config = dict(
    n_experts=32,
    activation='squared_relu',
    normalize_top_k=True,
    router_cosine_scale=20.0,
    router_bias=True,
    lr_router=0.00185,
    optimizer='soap_variant',
    train_tokens=589400000,
    steps=4497,
)
Below are experts of layer 4 (counted from 0) of a mixture-of-experts language model. Rows are named router (the router's row for the expert), up (a neuron's input weights, with its number) and show model dimensions 192-255. Each number is 128 + 24 x the weight over its row's rms, rounded and kept within 0 to 255. Numbers have three digits each.
After each expert's rows: a language model's description of what the expert responds to; "comes after" lists some tokens at least twice as common just before its tokens as in all text. This comes from a sample of Wikipedia text that the model never trained on. Tokens count by the router's weight.

# expert 9
router:106145090079143126154117121121108133104134105106111080141096131153113128130155145135120102128138153119161101119113062098140117142166130099134120107132142110167148179115109105105105153145108129
up0:132141142140170146113090119137142106180113104129159118154103120150153161141135085131115126166080140106107133144067132099094127183154090121138107133133164158107135161152167155157091127106111116
up1:142133126113144106135096113148135103120130131121138177164101144128175147104097113123114120143135152122157109093115125115106090130093159143100152139124168116179141174082147152091107178098118135
up2:171118146154112138101149122146113170059080135139168123160152092123167131129158126097151104120134093119139103148144131127141118116117128089186124133137117141149104115142094146157119107140162111
up3:160101111098137107098128160107139180126109111081077114152152168154142144121117122099136109130117141123114128095140179133105120152141090150144113131113110133145101133140118125112131102109089068
up4:133111153145143115157127169137130130164176115106129128106146112108117136126117154140127128095132125083110169105102130140134134112109083115094119115160085138100152063145142134138125127127126114
up5:090119136147131096138098138102137112130134130136172104086130123106097138111111090165148155115137147132142147147141121124088096108111113140143098115105093093166107155160122138132086053137110116
up6:105116135129146125176134111143122183187157147139133141110151178144138136112078146117102083087125108085161161147113142128155132158122115149141114166167149171172126128116174137144098125153121135
up7:114113147129151146167153107126139129146130106166122071155113138096137111136112111143092127123141156138142118104121112122125105137130145157113122123144093114117082084156084173135142150111139126
up8:136133120113136131125104122109145158129105138101123151109136131144172126104137107138137143088129079147110131149125128152153164096178151116152114130168149154119163159136166167120120084152186118
up9:179110102138174154137116128157136168113149148111132112146130111139154122139130129120138135162158105126121118155109118113111150146165099082151139107149181131092084134119129149107093124123140127
up10:105140120073119150093128115152173121127145149100117104140179155128184117164102074113105144127138135143116128114136132150100154129137150137125137174156164136110116143137136154105172108108150131
up11:122152141126139099115105119136132102119140118115147130166150101101190117131146151105103115134113122142137108115165111146115156172147180126159133156107183126110140129096094101120163138138109114
up12:124138103157135116130106154136127116091108097155142148158113116138097157127150146121117121123109153123140080098138151087107102104134117121157146105147131125113129146163144147119152106114137124
up13:154101117132113140144120137148088097134117108112145138164143144194120127163106164106140109110132132134130111149113088141108129115161134120098115117140123109155122103144125126132088176086134089
What it handles: Name-initial syllables. Short opening pieces of names and words after a comma or preposition (19, La, Po, Bur, Lu, c-row-ned), plus because and though.
comes after: ",", " in", "-", ":", " and", " C"

# expert 11
router:113192123148130105111124135069146153130127200108128146135136131143146128137105112146153157158129103145171144129123115183109161149107173168117121187128116137110179128109144144109123145122137110
up0:157141133117120132100090133134102105132125108155128120143168136144171181124123088154106140155055127127120129105107139112121130183140139144145096127106115168096127092130185163089111130156112148
up1:135124125155153111160105111144133111160093155134178159164123111147129143050120121136129125136142071128147125136138134128149109107124134118117110145115167125180141138108148117143154137134132129
up2:181157135155128122111120123137146182110108152138153125144140123127141130160155139130198142128120106110178141176101094125138130136143154086172073138117053123159125096111139105164165089125164137
up3:110103133167128106088122164113092165116134124108112135117163170188135102118128111129152111142133100138097139131124150133081089162094115117161150124127102134136091112127146100109147130148100095
up4:132070167130144154117091167137112106172187126082122086110153105143118128144140151147135157121161120107140179124131158157126086097093099124150126098160124134106147115128116128150120106152153125
up5:093139124120131098136051138106143130142138158148142111104108139133132123107131095195109135119124084121183120117108102105119124089056124096120112162133086095163159120108108108121106039099141105
up6:096143130146129103164116091141133150144139183196171151111157140121127140108109175131123127083124112121161127149121111142132135118130120085134136129098174141172143092106163108113107112146142140
up7:108144173147149136180124136114094118170111143165139103131126131137097123175087110150101110063148134127116122069121134136108127138124133157125122120163115155122102148141142162137156137100162118
up8:132087106139121138120125109143126158120132158118127135117138173139164136129125129100117167150106081156116140098117145158144113117121164154140120116165126091133175141111127185171115118108158133
up9:180122130148156131144119112159096182112110125093104127153129129145169114141108121130107168161163130115143146130119167149160154142165140102173135128141147135110106123113138143127139109150159111
up10:130151135099129142157098178138109115158153085136113137127154152126131124145088104140128165156131133131130138150124117168097122140163142104082136191131094135140131134121150153084114150094140089
up11:126123132111158106094128090131109128083139068162184168150120139128143134130150141090093113173082150139166117134112083153128140145128185140155094146102142116090142147103116106107178124133134103
up12:117127136150158123085123105126141149129095109131166146165119144139111153091123120107102129137116133087145084119130163170101105130138163066161129153100131128104123154155144134084188124086134156
up13:164150153157085156151112149125112112132144132142140124127129110167113102128105186131138129130103115148120100172127125127100120100153142108113136086135115163138094116118129111135106164099130070
What it handles: Line-start markup, name syllables. Line-initial pipes, hyphens and heading equals in lists and tables, plus mid-word syllables in foreign names such as Stjep-an, Crist-ó-bal.
comes after: "\n", " St", " st", "ra", " P", "at"

# expert 21
router:132101149101171105158092153164114119152131134118134161159115171132115130143139123110073132134104095118126105146130137140125162123140106130084092113088095131105115143133122151151135138095086111
up0:111159119145177146119109106151093118128117081179159112142145152135163162148111109130127133150075087132125143106088093114144162143143136105137112164120119190105143121156160165141114111148137087
up1:126114114105164114143106152131135137143124161110119162135099132095149133108079121115086130132128120098160133111104160113127078114114139153122115155070157117164144098073130131130116133098151118
up2:173135125137128100103143162167116187118075089139152144144116099143125167160162148102148127110131119136133111146116110111102126102074144129182148156127125099137142091144084132136117108113112128
up3:152129157130127099122134164113132142089095115061146099169140123167133169118131143102103115112141132133113125139133122127098089152116087093147156107142118128137095110097173126114112101116089081
up4:146082156140158153133094139135153126157161088078107092128121107133117109135117119134125162092152160120136152144116130146104104091132123124082115109161123131105114124103118140143151140113130121
up5:097122161139145105139149121105144123151138132144152114102140107148117140134148092141173145166161122111158128121133129147090140134085069106112115153164099125118130149155085165119104081107103159
up6:155122139105128133118105109149132153149133145167164172117132151113152157117092149114141118102082133126126165146108164123131117132110123132127104113108103164179145085125127108115119121131113089
up7:100153147158109143169133116093137127154149111135131113160121100132148094160136146176084149129123126088126137049114120135138123125106131168116119135176087140105051131148139147122132126111134152
up8:109099112112118147139121129103154161114143126140147174130126184126182112118103114114154151148108121149177142127157126147121152123145175144130105117125116111121171135104151136121084130087141106
up9:180074157163116148182111096173102127088134123144127122158125134151150173136141115131124166143145134150144122166071172161112167127187128145150097096115174135068075128110118116123160124144153134
up10:116186108097116115130097136117157113134138143115128102111158143125175125186129114117093186109145121134126092128161118170107136133176142180112133175136153159103116132128119120126135157128126106
up11:156136127126122073134116124145129086144134111108157136150136171139201121114170157105091115166125129132099119142177094142126151181124126175155124141107181109064153098149129132112138131129129079
up12:109120111139097121131160104126147159119103082174159158170151139098107172115151154120125147129073116099143098107119137091119113157182130154124144118080122131123091143115151119115157098096150150
up13:141128102129104153139161130127092106125132108129132123140139108134111166134122174141094135137124139117117120151156132117119126095157105116108122095151125109139123125125088111134112154101139070
What it handles: Line breaks and numbers. Line breaks, teen numbers 10–18 in tables, and last pieces of words and names (Qaisumah, knife, Portuguese).
comes after: " |", "u", "um", " =", ")", "k"

# expert 2
router:118232118118152121123114141136138124092163139126125141112118140125141155123140151130125122089134138129130109139134076132125129105120117140132112132159114087103118148147136109128094120116156117
up0:114157115145173154128111133092118089150146110156157106138143148139178173108115117136101114158118106123105138157105123102134147153108085145127118142108146124066130137119193138141081170138153112
up1:164153078135169114148116130135132147129129156143132150163097113133148106093107106108111144141145123128121105111097125096110076114118181137116131145148163077178127131087111114163135129120162124
up2:170150106124108132080119150147116136123093121119219124132149133145141138168129145116175143140104124117136089138102134103116143139125148093202113129128114078121171125127128157164133101128146087
up3:170104117124119092107133132145103175124092127104126100158150157148108101123120105097095114141121136145126147113127188117101103151129065110101154099137120123127099101100163109111149085138099093
up4:150096150155154138137121163164142118189158134122105112115136125114131135130148151115114106102144148100110162120131107122144103109113125124091108109162122167095126096139089158166112123101145130
up5:110121142144106131122070100110138131138149127175172143091152091123122147093131111182162135122154113128132149135137133116101086150079095101127100114141122087140145164140140127147105064094106133
up6:125115119140117104161147097157123164167115147181174134119146184125119159103108171119120113080131079093148138144107143120118111120125147122107129134136119140157091087135144083118141098123112101
up7:112145145136146149153141117134148137138070118162106127176128130108154085138107091188116115128134150110112097106137117141103092135148114100155120128180131118139057116154093157104110135104122116
up8:144112113106125160121133138161170195116119132116155183101155129154185122142133102138121151051102082149127114123139117136155163103128165130122122104139189121145165138149149141149127088130167130
up9:190102133122130122158094140159130165138097137118136120197140142149134129152120132149159143142180168161105111164130149144153169139193120139143125129156157128077094126108149138096126091130161124
up10:147140106115095123094108128130159137125095146100111085132180135132158154152106134095124140124137122104119130122146132140096128113172173131126142168165129121125173133092118156104120127094137133
up11:117132118145137108115103085109140112115119088153118121128170153118179090137169143112148172146140099195138105146124111133120127210106144119182124124128132112079157122119141117119128143125128128
up12:116119137156123130115147128165134101148120093126157164132112159126099171108148147141131135150100123111124080124132142105131129141160130119136131113133143145089121177133154149128139149109104152
up13:129160118152094145130118138126130099106133143142161148159130101126102116106090136120126121137102133142138112179145131135091132120147151100121126121129115131129135108115116130103128147095155084
What it handles: Spaces and name pieces. Bare space tokens inside names, foreign phrases and table cells, plus mid-name pieces, such as Don-na, Anton-ov, Ibn al-.
comes after: " |", "on", "n", " was", "or", "l"

# expert 22
router:131104139148177120142129114201142125124104149112119133151169106133104136114138127147163114126128096117120137071110133150161131167146116114156117093099111133115107100125116164123147117131100124
up0:143153091143196182153107085156128128154132076151130103140148156145141177112130107128135136145075110114120135118083115105123125163105146140142109153131156173085126163137160147150091140145112114
up1:122125096138131103128094145145149138163120162155161140109121139153153096102156098142150097167136106146149098101123109136101118136138097134105128139128160135178127141115151124146143152136147092
up2:194137114123153107143113146156134133117114139151148110181145132084142124175122168075130161107121141112131133163118080110130142110116169084153114148147075117120125123121106092149122146166129109
up3:122151149149123096119112128073151112152083105100132113141143128164120137123145111135121110120118110159071116161098160098111109162115096119187152129113108144110127101141116125065148118111106083
up4:148079129176164133155096129126113103175183107095132110105131131131101163085132141144119108083173148091119189118112164144142126078154101130127127123181104142087103084107127169114128146105143119
up5:112109112148127082118070105109145133120134126204142127110115122139088144113102097162161117108111102126143117088146145133128080130069100164142107155149099128182126122183103099133105039085113154
up6:116106134125127112160147065129118163149105130178158121092184180156119180136099173137151131129154103084150147146147111111099132130085130082107158142124133157128118109128155080150096125158104115
up7:105099156076105139153136119157135087117139129175204130135126140150127091138137107182157118062138161106159104094123096129139098126116138150163102132136105092133050121104128181132108150146136148
up8:171089122147117155147140111145171164125098143109127149116183134160139152128122118126117151117144094190139125092098135149138118096164179153135101134162128123144148097139158176140141086134143132
up9:189126115119156131171089110115106169139127122071115108140146147142202122117122141126127123169181133124140147133086109136118145162165119135162129078149141153104094112154136134104182110122141138
up10:131189134125079111126128130153132111135126155123122101123162114111167128137117099141119164112115122118118116110127139164127125134168161098130163165140103151134162146152118162102106129153119124
up11:169123140123127075100153121123139088098149082128160142145098121098208104168127116154153118148139146152166094115159076168118134168129191167141133105112148102133152120136084117126105120139140072
up12:109121133145125107129161152137149123085123081134155161135140170111107140091166158106103125165130118082114091117147128092125148165135156140179103096124100105082096153122104131123142081107147131
up13:141114115120113134146142122130125122113160105154126104142150097170069117186147116144134129139097112143140109140134076132142096119155117114084145084131118161115124109154127108128099168124126119
What it handles: Years, numbers, quotation marks. Digit pieces in years and codes, like 96 after 19, 2018, ZIP digits, plus opening quotation marks and table bars.
comes after: " 19", " ", " 18", "–", "20", " (19"

# expert 28
router:131227142124091137137131099166135119126131120098133122135138150153110110132126156121149106159104141136118106152130156131129154126000151061161113164126155107137106093150118114146128111115111158
up0:138128103115142131103100155157142122157111099157140156137128128126158169096145125164129136140100126108111136128134132102096114179122092127184107146107138152088133160127188144158109133142107124
up1:160118083136167114144128131144109125142130145156149162138099127106170113111115099129160091164103100124152089091121115114106084085126132168106132111117158125168151122105125148136146134128118118
up2:144149122149155115137126144119105182109099150161174122131140121130167135167133124096128165158164099125113120182114156120146165102121156081171114148164105119128146124116104087158135136159117126
up3:113147155085120108120115131092121134091136120120146100141153162149121161110130124121120105116096101129083101123118188131101056146137129107157119143128120155126101124106137101081122103108064117
up4:170084147122166149098090143141128159142155148113122100074137138107126111110129144150126130100157124102134169136126145111119115108137088137109129105170097135093111080090146179127126123112121102
up5:097159136134157116133107110096122143097136138138143140122131124109096140156113107175141146106163143127152148144130134082101147092117084127111157126096061135160142137146124143134119097135139116
up6:113129166150152109144108149166127184160136146170152159099167164129147138085108154089144111114130115119147120151121109145128096117093133129123108138140135164132137102116131158135143100160089154
up7:110111132095123141161116141142126106171118095191096116178107096128142087123123098136109120107161148143135080058143087140114116130104165121153107120173104079103097139148112138108151116129135141
up8:102108137143102120110117135161145154103075095105148118141136150145160108134147124069137140138122077121147095152131138142177147089178147145131135115135142142132178140113145102158087092160163122
up9:185128116133162147166114128162142159114143108109152117138127106163152129122125119122134156148150126162158100132115129125154157149170141137162094121098169125082094134108129140104152095106168098
up10:088164100118117142137121139108150142135141121161105128100149132132158135157121120124123170121153124131138121124100153180109121111164135139146150178148125169147124157140122142110083153143135134
up11:125095155156105110118137116137133131123140107133150156151110165140165099124171169100140122127160158180147104141138101152136127177115122098136119161118156125114148114075129105154113130116137081
up12:125134094145143137102139156108107122136078076155148128169120136125110181111144112153130132143153131112158066126125097120116124141136150138151123161140129135106086180159130130111103125139136148
up13:143111144131137151126138166116115101125137133137154150169167156154097125164117109103125177105124118131164133137154088107128115093159101106121095113141104150123121124156116092151117160108154074
What it handles: Coordinating conjunctions. Linking words and, but, or, to, in, However, often joining list items or clauses, as in Company and the Royal.
comes after: ",", "'", " and", ")", " well", " H"

# expert 17
router:111072148124142162133156122094160104129135127108158117131127123114116130114099126132151107133112145151104144149103154169110140108109179121189163167136139171173138122093136101110156106125142159
up0:132153123097133153120110130159097118176116112187157117149168125137159160146115084136129133113104115122136145083109140115126108161116127087123084150117158153088165125139181137095114115143111139
up1:131095158125133095162136135171141100142143169132135183145126127091123124106102093122116100118091130121137137131092115139091099076098129093148096124106145133106128134108123106120110168106149095
up2:179117131142122102141127166157120182115090151165162119153143150138135125154174121122121110137144112085154060137114104136136144101135185068167106144170134096136148117138113154193120126132152121
up3:119095145139149107114103152111141155117094136119102148139165143128119156091130104107129122109144104109101121087085174132107124161094127127149140167116121148095101096124110134102157093132102082
up4:125116160127133140122098141153107098183201110104144117147130109145130142114116144154131106081104146073098144090097165137108125129137112116094152141148108132113137103123132130147109092128141103
up5:117128134140135143149112179120134111141117111160140129124107160097102141085099112170127124144128105144132119136124157115068100140086098156153136164166083124160146118139140142120105081088138106
up6:114088149163100096154132110159125165128140156150167154147187130126142113107097186124109158117094099123130173169142118147121110119098118125167105102156162142164113124094130093128042087132095149
up7:091126156121132175179149100124118117138137081140120105119113147139143079164091140169114149110113159073110089083108151153129099151133148175147103118150116140129092160138152147133137132115142102
up8:176115099146144148153130127125139197097090149100168142115167167176167134140140110104144129109116093120142138117126145140117138096166150139146119114184141092133172169127162121133136086114154110
up9:189130130138148133158070110159130182161148150121143104180135098148110073115128116138161132149093133128094108140112083113120126131141137123184108134109167159100084112133149144121157101149167100
up10:118171140119109145111067169147127125154137140120116121156177118130139111160090129126139152122147128121123144145109135159102118103198137134114134160104153094120148151139129149144143123156108110
up11:092122127089124086119152114143140114132130107131144100162125131104205124132155159125135138174128134139113115144148123093091172168140137142141117118124168113094133134090156126121138112134149118
up12:129123080132165110153150148120130125146130098123137125120114136097142127101165111159121103153108140114135097122091128117133123153148117078181137109147120121096102131115180126148119104101138145
up13:136120145110119159148154148108122062140150120097152122152152136138127094130139151100128112135133138116145095157139107140115142128135150114135095117113097151147128150146133086113106170101139068
What it handles: Numbers and initial letters. Year and number pieces such as 1950-s, 2008-2009, 4:00.03, plus word-initial capital or lowercase letters like C, P, c.
comes after: " the", " The", " a", " in", " one", " first"

# expert 18
router:145076147094169106115131096180150093100146096145155109116099134152122109103066097156087139146137170110117150149102105118156101128194089112130163123096110095121101112168135136126127145144160121
up0:127168138117164171129087154146103106143139094123150132153130116131150143144128100135101135159077115117126100126097132125151105141112153123177096163089121140093110120112173148143110135145120151
up1:089107116118142116173077130110113124163153136142131139144130133122132098101121081121166125162101095122156084167117148114099125113136132146121125104145164160153132166138116140143115143107123104
up2:160136149120135146083139163157132160123092134140164125139143121136132152150153139123142128130113118111155089181087113091130092124108167132143113140189114089144154141148094090168129073159143129
up3:158102141132100125084165162113156116101116112130122078167156154164085140099128138112131109121128124141127132158100157143105110147154104138104191126159085165144109100149114128110199086124106079
up4:177078172157169123151112138169146116176172136099106082080155129145105117108120114169127120102146145082111160084107110155154094088132097098130136126151104137102118066160113168142121126128141109
up5:125146140131136143118109115102140141157127142141147137124082087135084154125124096172117129109162150141139130129133134142100106110095116136141139166140122088136143130161073114144075074139124132
up6:150094160168156091150123110127113165151118112163097156092152194113147139117096188109153126109077136107154109156127129142136134119125143104120125116131140132148117115108129108127103121142088139
up7:069129145157148160130147132155134099157141121134141122139131122150122095164094122118117108141149135137130090074106088147096099121148152109132100115134095138117051131166098159118150157147134134
up8:156113105134115135152095111157140162116104143106139164127111127148174142136125090131119165103100134143114128117154171176133123103147142160143131129172119156140143111125130152160151106134155133
up9:184110142118155136178095112149111149104129128095145117138165083134160137153129149078146156142173132134122141143084155134157166132150143123142140104120171101109077152140134123098147109145174109
up10:132175161117116124140093145142152116141141120131152110122179160117172143131090146119115143138127145125090140102131155131137098118189100130112171176111127137137126152129117154112137119150127132
up11:114121162119142081100145116173108096112150111127141149167129157084172110100165138103149123146125133171145112130139139133180129163118160142175095144111161120099156098118113139127188136134148109
up12:112093143149156124108130104107101121144113101125176167175135123143098157131124127111162138155127128113137087098140147103148140165149118128122153156130118130096106137132149131147126128098134144
up13:162130143141137136148122126159110107044135132105146135175112108163091105166104151107108150129140122098154095130139102157142075094154117115108096111144128150158114105163134117094129162082120091
What it handles: Infobox fields and numerals. Infobox labels like age, birth and Engagements, number words (two, six), and name words like States, American, Washington.
comes after: " the", " ", " of", "|", " in", " W"

# expert 5
router:172092155137103173143085146144094149113147122134083118121134118153157132094073095108088157119148134174098103152149107120112137123139125142174124079141137151122170166141100065113127141133144111
up0:160144134100151140122104141138084134141132083176147090128129136163159180124117084144120161139102139154114119123077131131111138174136104136157106172081143139090112136136159148137129148125142135
up1:148146112185133122143084113143089133152112107114126190150141144138141096092096112134118130132098149169169156089133143142117102083103152138130149127142164123185111130132097140152131154093156114
up2:137138161155130123087148138122107138131094097128176091138156117130163138139155116087141144124128113080105098140155097124147137105134156101152138119132096125138118124133137088131126128150151098
up3:144116141148131111072136166117125156114107096133110136126178131185102153098100104125101126125132100105112121117135157132109106108129091145098155119145112136100120117131135097104149121128090080
up4:155077174108140163146103160134108102161193097070103101115157083129112149102105159127112136063107123134091166092119162149110088128119135085118146138159112108111122095107110138144119103125147090
up5:115121100128119125142061137077114118144116160145142130129119138121101139123113077148113122118138098145154130105166128127107115113083109163138134111118100108167106144157119148127093076101101137
up6:125143139150115141169141076185077164159140156168126110132154176129138162109083170137169133099111153139142140145109122147109135152122127115106111091137157098137134129115129088103141092164129171
up7:094124138126139142160133114133133132143128115150116128179132098133138111162104129170094133099171141120112127113104071138128152123105088153114124113145121119109092121157117115104109097146103117
up8:148103142178131136134134130144164167134147125090164157119124153176160182133104147102119116114104101145118137091159131142182158093157146148139092115172123132145137144120130165136106118137118108
up9:170134122153145154166112099143125203104138161116111076172129118140164118149133100140149158152115175152133107129115160136131146150173163093162131100152167138111088125127160118068127089153163121
up10:125185129116107155105146147137151137133125127092139115119191132119174152176108114153125147099130123079165127109124145135096157087138164146123156151147130148103156103096096128131083128140157079
up11:120155111104111089098122105137128114126142138124173148151124169128184128113141139089115128159159156139152089132174106132141131160160183173156124103140162116140177110096120102130125133138113118
up12:118128121154162113105158144159121114109117102147164134143123126147092158119150162149113147134111106111102077111142146097118144154140133134158156128154144150099108141141132124152124097140117098
up13:141135169152131150124126145162087098131115163108142141150127117146143146163116151075115122108115134118156110146173113149118127108165160108125081130112135144133168088106112115127104115119148083
What it handles: Line breaks, r-syllables. Line breaks ending paragraphs or table rows before headings, and mid-word r-syllables such as sal-ar-ies, tro, tra, ru.
comes after: ".", "\n", " |", "===", "==", " ex"

# expert 27
router:111153132138146091120124129106142124140100114096157111155158137122124135139118095095148124113101094109165149103119163137096111165166133116081113147194153171133177127087146105128116114153084132
up0:159108129079167167116084121153116121140096116166139125153151127131129204163149123127102111131104098090112132136101109129108115190144127132123106135111132172093104148148198154092079128121102121
up1:147121104114153097136115118180142118129097134131150145124129101115147137124151106131163149163121138153181105103104127123097122078136168153107115141146156115164117107085096145140122148100141107
up2:186123127102139099112153151166141149134088129165151108152123106144152152149161126105152115154148117136145090154122104152155164140137148114175099119148120122126141094126122120152108123141110110
up3:111095164123091103129127181102129149094131101124104093114168126134146148080110087153133107125109095113122123113103150146071106135142115072166155129146131144110126128105120107097158133104148084
up4:138085169159172137120114174111132112182184106094119117123147108118101129128108136133104110096110154102103150117132116152143105081116107108111113105175123128115117081109121152144117110098159099
up5:090115134148128144136103106085136123121118141125167131114084133099098128071118111134137129132139090106170130130128121124102129122094106154126090146111103123134150113159108142107104052087115130
up6:128099115166151111154125140120123178153159140154174150127166189117114144110100183116146138103116096120122162158094128120113111140116136148120152112160152162134144127125165091114104089134092109
up7:101102115150104142159157121146158118140085171159140089173114138109130093124101132146103099105157139121118127103133112132142110127097136160103135122197134137136093125108113123145113150137139131
up8:148107128116131148138117116127147152087079128098177144127137150139147107101151097081133110111116109170142132143109140144154129085171181157148145146115152108154194102151145161142137099145150118
up9:172113140131133118149123123144133132133147139120109079170142125142129096114103148142153139126200149114134114162132146152139139129137133143164127121160161113091128098102122125114138070108161117
up10:089174099120128116112112145134142108118113142123160094131179148116181113141105090127104133095137143133105140132142123145057121101162123156133127168146123127138146122131148140090139123104133147
up11:105121114098138103106147140168168125090128112154125129147110142126168136169119110153134122160126150155139108142124109132068141149113111125153173131133152133105143088107082119122105158117142105
up12:156124108158141113130143166135117097130110102104154166150135171135128146133136131119157128142113083150148095110109103143130139141138146137136160109128115138078113107131147130109188154109144138
up13:137134131131106146153120131112092108110111113109142148165134115149112098134129130081117145145079121100134088154117095102127093103134121091110139119170124111137130103166121136126108135103146083
What it handles: Possessives and initial letters. Possessive pronouns his, her, their, its, and capital initial letters starting words or names (D-river, G-eorgi, I-dentifiers).
comes after: " ", "-", " |", " to", " T", " F"

# expert 12
router:139174124123129158138116086118137130115143111124117099143150117116075122091091121128097113108121148126126107170094128147098130093158127114145150113100167147173151123151155149148100121107150135
up0:140161120128130180107101113158095113155117085150169096153141129127168155148100085121103131159084129132152129126099127104111149144102128140120103167089180168098149142164195174141104126124102147
up1:184121110141120096148130149157153127147117141157153121168138169165119147084112094130129088141131144133148153103088143131096126110116111183110120140151150118146147146130144147127119129108140126
up2:190139112136120111117120117137121184141099127159163138142144099121174159183156144111141124111116149100130104154109130102133155110135158106184101151124104125131120121134140093177107112142187093
up3:139099139132093146097115173105156157102147111092127143168154116168131188122075108124133090097158133139101142132099152143142118104101099132154113135093112137138090116097118144119154130135079105
up4:135090155158162142130114152133111103170158138063124084112150104120128129112111152174099129099131131075134183123113156167080123083116093136134158115167101127105092130102134148173102131124123109
up5:079130158122136118131099162074145141132129143166135109124107126123092146104103099139141105131132118139155139084143103108083082138114071133138147119112098121141108128141083113116122089105109122
up6:139124087146177106146126126174126148166117165131131147084132177117130150117081152113166115115142122110140132170095158128134122152107116140099120104120132133159104114122115082117091147168117127
up7:104128119107122177154154164123087146142145130146140095164117136100100128190143133141074102095143179133137065145145124134146070105116120171145144121195127157122100086144119173124162125129112132
up8:144127114115100128094110125128138143117116149136144159110129144149142123120142111090106122122123120148176133105119124130139119099122168155139132130145159121151159151127187170135097100125097119
up9:169133161148146131131106101146136178095147131130137129152156083166154167138093153156170127144179140114144108129089157135112160141147108122162093109153170144084100120133150101096135113132153109
up10:128167111135095118118147174118179123135094130121141102144175130125141129134103136052107132118136140111147119129145141142069138109148122139139151171131182125082139146155139170090168117106114135
up11:115121165129140094068119128149134121162146089117147145185136181098159109149141130081131126156144097153137109148144100138141136154118173124172093117143131126079172119117112100111135117132125096
up12:106132119120140106099143146147140124121104097133158145169107136111089188086102151094081088126124130112163057117144140112127135163175132115131158109155121119106124123151172130110142132108120117
up13:132147122119115150132160162122112059107142127146127157157092106183139105145129145120120131139133097134141126134136123127114137143146146101154116081164114142135144118143140107117120124100138062
What it handles: Mid-word consonant pieces. Inner letter clusters inside foreign names and words (cc, la, li, con, app, h in Zhèn), plus the slash in coordinates.
comes after: " S", " ", " A", " E", " a", " de"

# expert 3
router:129133097125194117172142140178154125072133144126114165109144141112131132108118103114145084158143121115076151102126120121136113136115169093148162109079111153135116161094176149146114097127122152
up0:094171123099165159118122143146075102175140100163160100129111123144142171130130116123147138166103107112125148137092139133109094172145152126175081166093130157111135133140184151146087158142108100
up1:114139113135168115141117125131133137141118123119151163164136149106154155101152117078122117157115115129129115123095120125103107111103120152099073149149178102159133129074082099116147099130148108
up2:161147107127115130117140140160114167119121120151165103152132119136182142163174149101169143119148106115112111167112104126144147125126147098180113131142072105153130101140112105154125140141119149
up3:111096174156133113136118137103131145135122096098115134111148158156122141119112147136121119143107152110089144106114174151084080148116131112145149146133131151129104136136148085084149134128053119
up4:153080172133144145135138143145104100140178107112091064131123112126104117107138134119112064126174121136135144087103154160126096123083117142086124124181092132086090102136123143156101148130141101
up5:100138133115138095157111109083112147129124159177142098144104101138100158118091078173142125130133150143151132139123096108080096123105078150129126145153105117151158133136102126149129067138141109
up6:105124139167163136171119112153087164170090118148148162094159135124140151081099139114134112123104137107148101133102164141116135122090154135118124101149123143163141128103140100115109078141109136
up7:102102144128097153146121125141129119142144155178124134193113115131161102139114119153136116123149151130123119077170102135126109127140143144117143133161085104139093113136108157101149121126144146
up8:117096124133156141126135152120126158132114150110159153140153147155150135128117125118141136119127116132115147109098143121097136082152131133155139118152109149145168143127136172138167094163155104
up9:168145108143154123173140129174113181117121116123133085144139151147159085126110153141170133137141118144123159127105134166104131137166146113146096114133162134120085098118155109082145127124172105
up10:110180126087137120135125134129168148132131129126133128124143133131188117179089107118109161111146180094128155108137143158142113102184154135143168196101187131122125159099108144108151139096133189
up11:138146134154142074117125117121130101152132111129143139151123185117107119129175171087154125135140129132159080106177105143149148174134188149170089148136169108122144096092115111130100126123133118
up12:138110080163145124100162138107123118177125083135161132163149108123123176116130142136118128153123109104160067118116119083127118117112120109149122111103130138087125161111185128142150123126114129
up13:141129131128111170197091158130122081119112105117150141165166131129091120147118137125130110154101127119140123159111102129128109109178127112140113123131144147133153113139154133128113130098118106
What it handles: Prepositions of origin/means. Prepositions such as in, from, by, through, during, between, usually before the or a year, as in "those from Glossop".
comes after: "s", "ed", "f", "F", "d", "b"